Experts of a small language model.
Experts: 80 experts in each of 11 layers, 192 squared ReLU neurons an expert, 3 picks a token, a sigmoid router.
Below are experts of layer 8 (counted from 0) of a mixture-of-experts language model. Rows are named router (the router's row for the expert), up (a neuron's input weights, with its number) and show model dimensions 0-55. Each number is 128 + 32 x the weight over its row's rms, rounded and kept within 0 to 255. Numbers have three digits each.
After each expert's rows: a language model's description of what the expert responds to. This comes from a sample of Wikipedia text that the model never trained on.

# expert 37
router:100130159094093100106096165174167149107104096148096166142125159170149091161097162150151147089161100101136158082088105090119160163131121171158095155096154171075093159140
up0:159133069138189133124132114129115109143085125111095074156133111097144144102179148083085090114130148109095114151174149088152058104146181085160143099168138108196133118052
up1:190142140176154112140189106080125153130141072144140180168176124083121163121157123123163113108171072130107108151156125154155159141123148097130160105149103121170141054120
up2:144107125134095157162149124100106123080130143147129149094165121142118160137151158158140092119111116125142087165129195068159073063158139099144066095136121112161074102089
up3:146141136179064118119149097145131056162146144096122126114146156126094182116176173097124092123099112170154106122131144093127095113135102168135140137170145076165100105175
up4:126148128102132163069127043116125085187107110130139124148124134130130116126155157089050165119142103103113087128141151171100147089067166117111165063129128148137190094115
up5:109101136177095121102153119103116147100151104174118105114113123129101175099182125166099132176136120152105086121162081145154100075095129168119135108167145112096091105062
up6:123095187150132143179186078134141186149113095104161099081186106124101148156110115089066109153109166133185153121169162136130133117146168138130096091118146109132100103092
up7:066128138080158162148114056127128041125116144166181088155140100096109088084141188081194163139130116186145128168115099091186122086118109096122110022113102123162185096150
up8:121145130141111153128139113154124145179133100133135114086115097134144054094170148105169080117123122167134132167118120190164138141142154031119106080102182090127106104140
up9:145108121181153108157215091104163050136132142110167079133168144126122158133193177168155128071065144136152135188125150116103102130107126070106132106149164064156149051100
up10:137108124115109131116151137132117144131180077159130110071121129147105122208163113080117144188133165217139121147170167129106104082105078083129183092150079092142139067067
up11:160137078150144168107169133064138129153123132157123150099124099094073122095167133132052146104121096108082124108175146164147088107134159188097125086150190081090091144100
"and", "of", "to" connecting phrases, plus leading year chunks in citations and words after "a" or "the", e.g. "Wesley and", "(LeConte, 1853)".

# expert 62
router:112133150078098088124088185144165139110107105145079174132129171144141110153091157146146124103164111116119158089074108079109151155148131147151090169099159162072115181147
up0:100087147150136144119170093110074157134123107087116098190115138077141083121104056191126136120112107156131124131139127105132159113088164154126137112154110150161132107123
up1:174062128148104111171159078066082042124123115201143118116136091129147105152113162113082109113112135121101089136150138152123123070140109140132157129139169130110139116175
up2:142141124115167122156072114133134103139110095103107170083126085089144134075112130137120087093119107109071145098170187152151114089057108096150179115068110181143134021139
up3:086189127160153158148123097153168107141134082104132101112124148141113165158126147151105127147178115120128126146166068154154116097111106146152193125084137169182168070113
up4:166129159194087151114155096156115150154121177140090157070134075078119144153117178123089102131051157118156150112098130137111136155112164103138122093148142100133099128063
up5:105085078155164140077134071179130111166123094092134133144159114075152145137128089123177116124164127078091120096147153187156157171114150170121153154174078109098119154172
up6:118170117184174151158127125148147128177119094136121159134036152124139115105120063144075113133081184114174124129175064107104112134140161183087176121107123045170173135136
up7:095180107117149182175156091069110067173097113128163099145110096141122103084152091205145130199139133167094091156128158149048139129130113122123181124158187104124133143106
up8:135138000174085117099093070132152030140152124122098119126144092142130125134156133130138125119144144174121160096162116154153120070111119092185077114179152155121127079119
up9:119089047138161112121110082088085076147127155126120164124155124096189096155101166129095138112133129169090101184151142080177066203151140167085117135158096087138097105165
up10:119156078182200189093121110173127084170183150157190184150159177109098160110133152106129114168077141108167114154137064175051093120103119118054132154145175164116116086144
up11:136157061172125110127160117158103161137152096149133138163128137130164137154194088109155076157140091154112123101126138099125126070105097108155161106136119128200107084079
Species label in taxonomy lists, month headings like March, of after One or As, and word-completing pieces.

# expert 20
router:095131156095093083115089166165167164108102101157091164147135159153143090164092164143152142088158104095126163097094095097107158160131137162154094158089160165086113157139
up0:130103142150133149204159104179135236089143099127117152125101127066150160173139128142091041177111093131128140128064151169129133135142159031173167076163110154206160092097
up1:140183066187175100121109127117069115140127130159135089133100102157147131159152146163083131125068139184170106131159093138139168072082107149165141128126176123156100105122
up2:113110170117163116188145109040107173118109122137093152133161115138149154134150158137168047148143196141125175153114065117107136098135161111162140164124131134194143092129
up3:192159132134147119109208081131215109150152141150140135142129106117137090154194129156098142139131112130099173114156108120146123065100129170159168094106194112146135107197
up4:137136164137145173089143124038125096146177150190139120136146179090092103153099137112093168101110088133142057145110114122112124152142139176084089115147137148156154183105
up5:167120143155087047134052147138137082097136141064123103200120089137171078068147122157190088108108158115128080154133161129144084114144176178090157077123119099084130100150
up6:137091149077142170131101174141081112130111134129120069128155123171115142118097192090137146170161133163052121181124122071133100163143165113080167108085131140121139127119
up7:138158104239105129104102149153132128153132094155136121169086123144099071145139171130132124067134106155119154162103107112111097088168110152076152124109159157164130104092
up8:178121153183146075145057170199120096156133109144122063089095077204080134118105109126105160103089099124145109120140172168155133089080155100192145110152133082109123147158
up9:147138186167102118093140147122127148115152129099126122142108094114146074136112122157102069139135096123128116126106179222165062091134102047048135108103173148171082133122
up10:083090147136133147166107207067078105105125148142123108105188115124108089128089111149123108129132149143096067174136111156095124161155083158112184147129109121154127117060
up11:125165146137145094079183221072104140123153094113116075158154103107126200146110077115158132115138142166112096139186149116088149102131088116128106101082109110148137167134
Content nouns after adjectives or articles, like institute, army, kg, plus blank lines before or after == headings.

# expert 63
router:104127170068083104122086193149165149108102109146087186143128159160136113150079172136141127092150106121126161083072106090107145182135127149148096161093154173074122180143
up0:164138121094115093112133119112211133188134093104144144095179075095153206090162136171106152211110107096114152086148091160108145078168160168159121149151132145161180092135
up1:149080148130129172098050052158099122149121079162188128103112160120142105163183129114111145130130118122134119166073164188123119117118116140230164062080135090102129120086
up2:073152107151127154139110102099125083186087130152145159108129088141096125135082115132113109126133098124198169155110147119112120133155154100131164145174169112125133086080
up3:129108085151128149078095125159125153155137086079183102157125107126136107189141141082074160099105106180128134168171196084141089108102138133099174145121144087186146076102
up4:109132076160128115135080101122159124183095101084145106123146035142147153100186115142143132121199128115109158119166158158156167126100068202116144121135166116120135155080
up5:135103143133127117142109101127091148153076130199140160128130083165164099132157126130161152153157147136151118162177144189152114122162124126143180142107139143169108174126
up6:138138112132090124164147160102129167103088112157106118076091118154147143110092101206152073065170136174113125177150139110133142076149132033139115071058168110155114093166
up7:109145115148118132116159105095072168159141085136094147085104083120147109161164102124148139122128038078159150111123082134126154158141203141162118144117084106143126151132
up8:141131099132182174145143108158123137080122092142151148054106124128143164087170106167147083059183116211104127105147172112149124079142223170075098139160102123112120132100
up9:150112067115131148135162058103088140099154152160120080121148140167158140173174154086090125117142144095125130167175166165152126158191194070142116169128123176167090145145
up10:114076139150110144115142135122074142160149153098116128130108087163107146083134142174161149128145083139119120107146235129194106081139177116075135136120068151133110119191
up11:072093159116134126152167075090076125129117222112108097135076121132131055096177202076118183098168140097130193081172097196072094152112155131145081155157085103130149107168
Short word beginnings and common nouns completed by later pieces, e.g. Ta in Tabernacle, port in portico, towns, Glass.

# expert 0
router:100133162093095088100090168163164151100108097166092169144143163164145095163086159137152137092162102103130154089098098103100153169143113164152091159090157154091087168145
up0:120093147150163123128156133128131120185156138090156135083113117173124101175134115124149138167096118136126151139159128109176121128133088129152147155115134093143147141063
up1:180138104175156120117145117090152163105093163125176099168155124103114118081100121128130162126110131085129153183086104116153156063178126114150159068158129143155098079133
up2:173146103121184103082177106116135047135173124152110170150141159122139176136189073127146117151100185153094099089113150072116132113101117119064138161133153142171211113153
up3:142189082124106119097141128132042074154154074200131130131149168127107133124188134106133143143122119122103128078125106143110173098133078068130120107167117077157157150209
up4:175103160165162107127144125168120062091070100174185111109116141099125108121105076125110126169142111150119096114164145112210088039093121132149128143092153142135093110140
up5:196150091206088131110115079115143129151148131128128116192093091150132091126056111078098147147127222198167083107145081165120124195148122094129091089159145164127140113106
up6:102083100055143128197144159134152067113147116155156126075102127107087134192169180142130105150130136110076131121188149128137153114127093150154113141130151148127189097153
up7:083141144114178127142199128139093159131191076158110120073080066155090153106167145141150104113069131178127112093134095137094138155133115103104113099128143153107098097154
up8:129059141118121153125161122126119134220114110146154140130108145126106139134127143115139197091059110078076065143122230154132157134135148131151176116111077123125137126095
up9:127130166114121154131159118121070174161099194130123138161197144123105181140158105175114144157117132167109143034101143133130107092161119145122148128096154168200164111118
up10:121127100198114189147184130124134137104172131163098101120129122164099075129138129113074138154149142105115120127138116091155146063199097157137068090132066119128093164104
up11:148068124127187102143152109167099092112105098153147193127082108132116124081120109095148127175146162164095063133144121086168112109125220134098178150077140114150119115165
Spaces, pipes, hyphens and punctuation in tables, score lists and dates, often just before a number, as in | 1988, 8th.

# expert 1
router:092131169095099090105094162160165148099102096162094168135148168162148094167092164142147132094162110098127149091093104100102151165138110159155098160094157157090093165154
up0:129133142120122164179110135064139089129124119123144135153083102092145140091143097114122090152134127155121157080192175114109111128126084125127123121078170125146206129122
up1:087104134160076156152144118140125120149163124145136083110122122124113133152142134136106073112139138112113159141113147157157137119200095109102122108112129093166107033135
up2:099094054143146159165122049095094152153167083072124143106127053097171134116133110069130129127168139118128134187162152142201125123148172089154142130181186088134126112163
up3:135136137136172129148147096125120086095150142142146114170089102139194137104142074098146168154157124173132092137094123123136128091159130152129077163102147160105184134063
up4:104107149085155114138172144192132108083181167086157161203169184133119125116135145106147121146114166102164167112187145139127125101154154110142189117142153142146151082153
up5:133125178119102147114164095090095126141117074160077172111116156136122167160117125130083132151100157139192142126158177111133174104161111175143152123090117142112155109134
up6:141083141148151114092169151115156176116107069156093160107125112144112129089167127134074123148106116130151117117207105139153134132075125117129079107085134128135132134137
up7:143128069117127128049145121118137214123166127106155118134144066101103138154149155076082097158145126101149144163214113141123136125119076160110110044138102083133137118142
up8:187099094130116112188166134133093115137134153091170150100061113096161177129131114151183069094105116162164102138138157147093132172125076112118173092179114170135126132095
up9:086157087114075144063193105086116033103145111115156097112116065135171194144119121119131178139197122130109133098090110100161095149147112162106160099164130141129148122139
up10:198156097172106153092132133096109115092154150110117129180152140147159139105154109213115142128113134090152128169115125123036117102105112123141121112156096129086146117134
up11:111160168156147121117115105085177106151174136126106123207136171125131158161124129141174158153087128125151101172147136113120062084147114163146129115127106099153111115162
Spaces, pipes, hyphens and closing punctuation inside wiki tables and list rows, often just before a year or number, e.g. "| 1974 |", "In office 1988".

# expert 28
router:102123162089096096104087173158165155116089110142098167144137172162149104160083161140135129089166106107127160094101096106093163177130117161156094159092180154093101162156
up0:135177147135136095129130089118139163133106088103152093160125097094164099099091141131099153098116157174071127084144120141126109122091157121134106153091146133125169149143
up1:201143136156120120128130114122132105173151102076186168100080186114074132160149110156145141121145085180155194167161094112124147097190146141113139125129114115167103105139
up2:143133145150198120143135190162165080160133146111161127147119170113126136126101095085093096108135154155192111189184130167162104105143127102148151118122091080194124083164
up3:130106171143190079106137090138102129120102061104127119111072119082081091136126077146142141172182152087166167102154134195138169107150104136118087122043174148177127103100
up4:131125073111153161116147158099140175168151064135174090076153118165127113146146077179117100119098065074113112052139101192163115148145105091144131117084147097128083139132
up5:123158150135135114174126151138092130109114158079111152134131205115138135124156164139062135114104138126071039131117136213089132082149100140082102133064133181180115127137
up6:163159127206126133123077126144181091065157112102159162134180100152124132172174143154081157108091106145163109098153112158189109130098072074056118124133088137122099112122
up7:144121122100135107144127081206148134206100110135138136076121147080129203152137138168147166108147142138116076165105130112129083077109150187134161159058177097203106067134
up8:117147092172179183129202098068092116169116098085177145046118118050112132104127149113193089143131130140133132158122145183130101067134119148179204116139105094156108208137
up9:156160116144143114127123129087194141207138088148124139121128114100146114133099123161109152134150159128118111161204148068137108133149078094101104093090125139132131099129
up10:111109137147113147107085159096146046148172128129127133091117182132156141118162022108145139109113138203061131154165136088116103119102127071113103170150104144163120139117
up11:111131098092176146107133071134149140092140100120164115168123155134078124163100160108115175158140140147129105148141108149082080114129159133141194114126104118208068136097
Final pieces of names and words and commas after them, such as Bal-ham, Bel-k, Ha-as, plus day numbers and nouns like village.

# expert 17
router:097141155092094099102098166157166165101111116168097167141141168166140097162089163152150139090168105092117168097093094103092158168138099162155085158095165164090095162152
up0:156154121154131121125127092115148135157167173144089130110113098129175116132136116146091094142102109123156078100208098137131178123107124145147126138132090113141186133148
up1:116104112183152120132190107150176093133099121166143127114142071117152112118154159164144160125107142161132139177166162105127126095133156099148136136157110130114083129120
up2:113134102158107122105170082114100179108169178133075115103132145128105122026137108117119085152137145122118143162083126065137143139113141153147169122106113161176107105133
up3:115104129095125103146137119121137121071124137067128088176098115119192135080103143176220118171106143139207162132156121098122103128171131153143103146104053145114083146149
up4:110150170189100108122165132128092152145113196050159090122088088132145117092148140143109139170117095114129142129146082125140153116158181065122151073219112167187147148092
up5:126142109125104175075124125092080102126118098150143092169097097087149125188102136116120175111114124107164164174104133151165135105122064092111170078073118084166145089103
up6:167121090124143193137173114106098126146068064116177103123097131083112124104121151137156179111088073106166142131150167064181117115134147138091147072153143140128151117140
up7:128090100167130151094148089106101193171142131127136118167137154088160157109112109080154136103104140122135147143163147180161083122154103164131183107116158064129076061130
up8:124164111131094086137136133168144153155126103119187124152142084119139099103170063118147093113110135146096156154111144131136127123171104107142133096137118155154127156126
up9:127140121185150145184171062111111105102136130143156101157168045143156106160141122146110192087143160158154090097103105152097069088156135112132070161111125131167086083109
up10:135137142105165151134161106154079100169092157109124111142097162099154150068157116087140138205116138137222108134151116126125111108107113043094145162141074055150132080191
up11:139125148104149134120178062131113119129136181131144114057115132115125164095122104154133139125173140140073100130175100156124099119121123150117087121220111097126146081092
Year and number digits after 200/201, and nouns or heads of noun phrases in infoboxes and prose, such as institute, film, Brigadier.

# expert 31
router:100128153083096097110086168160179151114099108162085161152128163146154103160089170132147137094151104105143154087092098098109147163133118146158096158090159162092102162153
up0:152157079150117078119144104140099108099133126094124076118116113141072154147186126100077123170118099132117114171116139109128150116090057102164123114145152184156075132078
up1:148097122136160190168127124165155137151199150144201059098114144146102180147171146092084141162103160127093086144096097159133125128150087074061139131139138116162172161115
up2:097108114125112140165099092112160181138125146159138153086141165051127131106156036129122149110100126143139110109143125156108160124125106099187044110116100052143124132203
up3:148200105131154147149138137176118134143086148151126099180158136091145086118149066180110160156153181145146152117105159167150102101142166100109156086153143098159152107108
up4:150147040175120142099157148149156144176148090109089079143150108076151111118094121134084161207130115099139108141147125163158099134101154066115142158165108087163103093123
up5:160128187103201181050103113052100123106131092075105140107142156126082170116114140108102080176121051127165161089144095131114127134147116146123131085139100108171143125146
up6:119141127173133146139125164104129050160133123089154140087118055143083063089111111079151129098096106078096098114136183082121114127092083087137113142147147152150127114113
up7:155122063096068089179115074115111123128099104080152138125092146105110183139126114088151104110114127107119111118192148172128074133131084097146112148129087083140101124165
up8:172127049103124154150120091151173081151153088141111120124095120083161078103216106140152120103163146096151121104101091132144148101139128096120159161128143080119141120126
up9:161140115079145130176141101173065142138110116086146145135111163119130139091132093097132163154101157165120147149147122109113094144145218156109103135134157121177109140151
up10:117120081143136100132148174096173176156153102168126178141134162147117086116188124126158160131138157132105137128108158160105126128152154060128142081097066083183140166110
up11:110064104130152098169186121107068092147102145153165135120175074152168133112202120164127077203090122120118221124103091079091147164165143139111159147122122116157157149087
Year and date digits after "199", "200" or "201", day numbers, and final pieces of names, e.g. "200'5", "On 28 February", "Bel'k".

# expert 41
router:105125159085094097117089166168170154107116102150077179142122154156144100157091166136143143091162115102131162096086094092106155161142115152162091159096156161081109171141
up0:150145148135097113188134123150115110148166171138169121066123121107178152108110109137087135099119156096130151198198213122145128046173072126121114119117151120174178156103
up1:122147089128117168166141146089072113149119166126160124132110090164104194118162107163096164108043116084115100098095133110121068127125100088106165163125169109126131147168
up2:116158117195098100136128123073152105109156126081140163092159165154150128075172127077090161076138162162136183194147231136120099080127156127086150119138118107159068118088
up3:156102071222148187113176124066080105128138135165123093118043112155133134164099081141135119111069087125138122145116192167154157116098099117135153121164039097174130125134
up4:106150070138157111128208086122112107122142154080186100118162046141115176118128104097117155101150171142065108107149143149161149057123126087101170124178108111114130101132
up5:114134163124153104136132039153116131111144150202174112112146085097077082116155121110112127140087121184090147144131144139095120041118131139071154082160126127167120101100
up6:102094092108133158160111125140130110078144142099117146120122148122125077155150131185096093182167158103133141150164102129102103122141134080056225186175165099123141076123
up7:157123132161126144150152110142158047178153086102110120102110043140141110165144142063166148040118080138080102157102153159190125108129078114092099153118119154152122122118
up8:100159161141147064108154146172132104101149108163111094067137130089171146118191075111130172091163177090210114134167082152125111178133143112108101117153124147181134088114
up9:116121135156096150131097106147091057107168118128187172159103127125067163173166149106124185124120154115125130133159150070170095120125120118108127146128173064169161112115
up10:106161072150135120177149142134121133169172159155147055076084156151130125115143110142127155159076169129116115153191134148097094125111065172119159105117085125175076085160
up11:122109094164214135119122104093099131085164131107113174143111149143135144067183065095122127161072163184139131127177125171146117123185153161121188062120110124190131128139
Auxiliary and main verbs after a subject, such as had, were, be, arrived, moved, plus some table-heading words like end.

# expert 26
router:101123165086091098114089160167161166112096105147100164141129164161139098174087167134140136085159110095125158090102094093089171172139122157149095150098179163097092161153
up0:148145109208148065133155089180102152140098121134183105132135169080120134109118131186121133106124134099179114091139072185175188062188099065118132141124133090111156146163
up1:082118149161145141175099072139106108085091163140168135102160103117117131105128133103123101098069145141161088101131143156188092061136124158062159131138104125134082067112
up2:121165097120179118188102102089125127115129141116148112087144065120163190078166114138093100103090110136155151152147123138142144107090147090110204147168152135119095138148
up3:133147135164138146128088081130146161117119154059177081170122078153101096082101121160153124168114092121118081133116103079148090125123088173134122097051091145185137149116
up4:118100104155127112138126128127122107143156146140154124119120131133073135141115117106127125164135138164096139102171090106134183149140115118076108185096137122134073137176
up5:210102112167193134157083098081118165151124106104116102119124078076152168139116145124129103181099189144090140112145115157179133095097156122072130141112123172168159158113
up6:188134113202205152141156129062140162116126187109170135194155114144089198140125100120122146134060146079081107177130089182096085098167093111068188112071082130136136117117
up7:131132108099154186070097102167114124109193136073116116142127095146042158092127056128131146127136127154092157152151121121133131101180038142166142091149103167192163160083
up8:120138111166180101136123118193148116141096169063149121101157118078093149098167143140135085169131189106104094131147178143117095113105162111100172107153126145116116082077
up9:160133066109135110161119087110190125094210082108117121099075122115100156122131151101103153126065169137075112186102104129190101132161075118173156102120020178175066145078
up10:198092025115137153115193103146164102070112177081095139130107177090138191141174143125085088108126124109154127077167101161115096136198160083104134139083070134131087125107
up11:191107111155157131152147114108104183097152152099085128097168126116109143150158100118114085212108165148091062217145151136162153102154143085128141112115163123119077076174
Middle word pieces like desert, art, wala, and prepositions and verbs such as of, to, had, During.

# expert 29
router:100125152084086095100088165160168153120101105152089173143133164157144101158095166137140135095157109089128156098090082104109161160129125157157088161102156170086104165145
up0:159058111169127114134176054117156143112151148201076102158091112153141096097159107130110088093152091070212121170148103144100093134140099075114163188128150131116135089116
up1:145158115153144108134152102094151093096134165136178076156192093056147145076088109134095066138091091139129135112169097107121117122136091101165137095171098135158097120133
up2:120090142135122137122136127069097064144072114139151164137109105163179116184174136080067103162114111078078140059178166096124126155091158136138179158109099131184188171112
up3:162129104187155080157087114136119179153105063145112105142107187135103137098118119104143057140146143143079162155179133142105124165173158063118075119140086088174138178109
up4:163090099159135137065118110154120129099104077133148161107070074125090143155136152085143153149059125084154123091113067131139107153159098127127170148109121153169137111063
up5:135112130105146101158176081177049065141148132106164080104139083178184143122142109161150115157081168103110141137132087117113123118130160159113127123169101125174202115124
up6:097169128178142100090138132119132101108174095075075125082139089150183089068133118074167155103148128081161164132168116147112162196118099108065139128198151093113073145072
up7:168099107159174085091132092103114077111061080195150123113133091102100103134126112129109100126086153108130144177127070156120063080133120097094158120123097127165074090146
up8:058045086149147136090104147077111154128135096153162133112034145121145141112172069110080141170104197178092194135099074126095149142181110168150130117180156138116107105108
up9:184114123145153132121116097125163116156134137155132079157179112146129123119126148118105133084140140129131153143166101089087172093161116101098071086150131148138115111097
up10:165166099164197131096168152117083074107158095153090132147128184114159130148113082192143092148111092108146136156176125128114209140138099071124082136083125130130144075145
up11:142143062150148106095150144107114066150136121158133173120133142150111093101172119098064129117162128127094114150147139114071048166155161108163118204123150153206153157132
Day numbers and commas in dates, table numbers, and infobox field names before colons such as Genre, Publisher, Area code.

# expert 19
router:103134157095101113097095170164167176101097111150098168144135167156141093165087171145148141085155107085125165095097092096107155161148118154160089154092159168091102164150
up0:118076135128100165123114102108085133111145136136176075123100178144158088136119156131097151098100191172146100179126119145096138135133203169078161132174107081176150101160
up1:145097121146178169154206114084124100125114153190182127136153139099141138115089114195150159172110068166138100097110115117153144111110117181125142133167131125093136119102
up2:111121146125154139200112127106139100117137163086154107166126125138178146087161144135109155126091149159090105201157133159100119064106142115122139198166090117138127094166
up3:162161101178067169096088131167113121112163092130140172130141092125144114125238113035121080139152127118123121150178117101128134140144096131070163133154113131144142098074
up4:096139133145130163084119098149105172132141127130150110158094114113122121110133081154134172097101164161161105084119179160126119158108155096150121119156054091151109115106
up5:196124095180131116084116127113138135090165141112127102152103120075160196135194170156145155129097117179206105100128132125118123125086149130122171113100176104128154120138
up6:171142127174112100094150096125089124152181167120143157165081109083065119076184133117114072147071087162102137108193171119178142151132130122148122141090131163176107130092
up7:165152143167135040141185092087074096111142120129179143096106162127153129146189133134103159108073129156098092154124105106112097076194085125183153070163087133128112140121
up8:209137127133165129123189108107152128144056103156163140110140071158120179134159116076158093133042105118099129160064203128131107094131135046108198173111105158210169184128
up9:087126120115106143129112055113050106182121153185159097149144107140153135109211116119152109110091126075093139115158108107140171096147134114090109081159145068197147157150
up10:156074094176126162156155105133113141169126176107126173062144134161188082105149122101118201089132172163088122115153071123198106139106088123123085058134073126193097137099
up11:114049125175129087089136121128108125114094140095162136111138167161122166131178108166053132091105126126131121060134098131126138112179153132076139098149085143163130089155
Common nouns, prepositions and commas in running narrative prose, often right after "the", e.g. "The institute", "with army deserters", "resumes for".

# expert 38
router:110128156090089099110083169160168160099098111148093168154119164169136087160087162154149136083165109108123166090091100092103165160141126164163101152096158164084106159145
up0:168110129123134121155109142109082094157141115140077108102072046209107102101136148095146167137125104101101077112104106092110130089183163105117094179145124160139092118144
up1:154153143154160143142104078138181111184117091060190096103049092113145160142118139174173162101083086151155097110101051111141090099132204080160126117130156130139186116140
up2:162077149181126168148103148089120080107122130092200130149147136113179128099156178108166130115231105150094037140162102112169115125112178091127102186118081089151104049143
up3:104115098187124126102209151017071090139102080197174074125149107166118172120158086143142112060120129123158137116191124186168084079124094116161140077154137138142143104141
up4:104123091115151152114171074103141092165119117124141168141098154171117121139112129105147182153169136102053090127196175100164078138097175119103121126192143171111130104123
up5:205111094108141143166086107054103135139093149142180095155125091098157177122087091061127134120136123140093108100115157130145100084113108098122135162138105133167138125119
up6:111145153117146123133193193140155148131191137103170137121122123117152112094160116136125141227114171132138180149153146082173145095136118111134123126109072112205120084149
up7:134130123176120159089157120151124100129139142162119162114095160102115111144163142173114080145164104153142117093128046179126120095182098141130044175100183130139107115149
up8:184142102125125125131158060049108142139098124135122127145132136158184174085120112137117109136118102098155115101141108120102107151099156098139177080084161154139131139156
up9:128132051118121161159132130096120055097134131120138111171096090131093136180087100102149186109160138121112096187138107174134129136154159110133138129149175083171108122163
up10:131150094107147143156113147162148102102122131076100121128156104164121123096145078131146150064083157142114111161195105121128088146140094116105155113077159111128149129127
up11:184155094164203164076191128163145123109137131159151146111152162173089158127134123057097118172128097091091082159100145132157124147132120170127141081166028081128162110142
Initial capital letters and first words of names or noun phrases, such as South, Samuel, H in Hrvatskoj.

# expert 43
router:103117157087090100118093166179161158110104098152089180131120155162144094161079166142131152087169109118120159084090097106097164178134111158149096162087165163083105164145
up0:147130095146101137143171130128115113151133089111118191106132117163114202160163087146134165155100114140108098148137106151149121093052088125081139122086077087171086096113
up1:133085148204143165111180095168062107091160150117135122105137068109087114137134142138110094168128087133080079142178225135121114077159100107158117114109084133149165144092
up2:107111151169150167170129120127084123119087157139118109086150086142098151087153117086125110135147139093135118131124130080136140066136075088113129098180085108162098133115
up3:125118129201121169147149092118093109083107137125111125157139135099097179088112167116167117109146057168126115141109117123115119134108147120083133137175136141135108114140
up4:156131154173157130137140106196068129122098077014180126096116135094131220169100088125063102156076142066175139112156089138164074107121107070112154136141156091169135087153
up5:126133171125145123142169085090103141123195155101170110106175040167136063175145045102092092134141095172123119160162139128150131152137143075131101095107115105149110114135
up6:166094163182095190172152166128107085072175119105051153192091132124121146123158150089076101162129120100052116126138099136130123086165113159156169131133099099146189046190
up7:172179168062183173106158109128113123148147175106168126171143101121141149109120163083092159144161111085137092150171174159102130123162173167111044126150122156130097133106
up8:128160099140158114131113088152136107082165122123196095114148156134077112097185146097177150191123176061172098200166083107157112134171159138113195125156165089123083106146
up9:146133133117109202124143060103080133090137121179138137127137103122080141150160123141150128167137110101144168164177064143082079178126184134106151124169097063110163079189
up10:083089112141144152144131101122118117115146098143141103166116110060104111106096154122078153102124157147082128141153166129160085171092113189110116096185115145100134063134
up11:120145155148173103134146122135130099111149105130150137036156120074114142101179139049139134115125072141097164145097051137165151113136120066150121128121133072110117100127
"of", "a" and "two" after nouns or verbs, plus middle pieces of long or foreign words, e.g. "words of", "interdig-itating", "Yam-agata".

# expert 42
router:094127162093086100122093169170164170106109103156096178134132152168146093165078160148137150083163107108122169096093085095107169165132119157145097158101164150083110158137
up0:128139085158156187145141109112073159113195168109105159123135075162143169116187144089137162143114105160134177100161150130178034092126107118181147138091139091125121140198
up1:153143100178184127182214099137103116105156148115196107118155111132161116087135123134116154132097138086082104146153159074080089188121162166133131088134093119104109120099
up2:105103184166122101082183134177123084147148070127134084111066113122132139144159146130089124118105109092099117159125142175137128110136084096122108136159117104181107134139
up3:176116128122090136153107147128108162074117100128191107120156129161149101124146123143149149122124156115093149132113148181156092159148130062137129104084107107130128083110
up4:154175178148156099157126096095119112151102175144171105148139112177124129062129161101126180130128152159191127174159167115128109083105084164114098118103088091153117102147
up5:179143126098138119089154107094132118083111170157141127105129099142104146132101087124104122102188134157140152166185185084136091143126124139120145114120104114097098096095
up6:122139125174137117109118072082076071108142112172099110096117128178118150167180070086109117165157072131110126200131142123104137176092150046198107108102130183138174110125
up7:086093113123128201119181104191082130144153107141127092128141121131110147152134090123132134144095112136179118139143118140139117091100088190147098124059199133113191073136
up8:153078161161098102158099119129087102155185152091141166095167100110152161181171117095085206142147082099118124128112136166170135094094146145118127147112123114167107148063
up9:154114130083114177123170102128084145176138125157106098170082133136116169136145101158133096141065155116161144099148160118138094144062126117140108141127156118114146069147
up10:127110099141158173077182136144089116101144160119131105148119081120159162196160105106139164147117134171154073187156134160108149092191130148134141163168117134175114070164
up11:084064118225162110067127077125105115093103177129163097145149142179193152083168078080117118159113142149144163140147063117119109137142137071180154070131128133107150133137
Auxiliaries and verbs such as been, were, proved, plus given names and surname or word continuations such as Wesley, Hart, ential.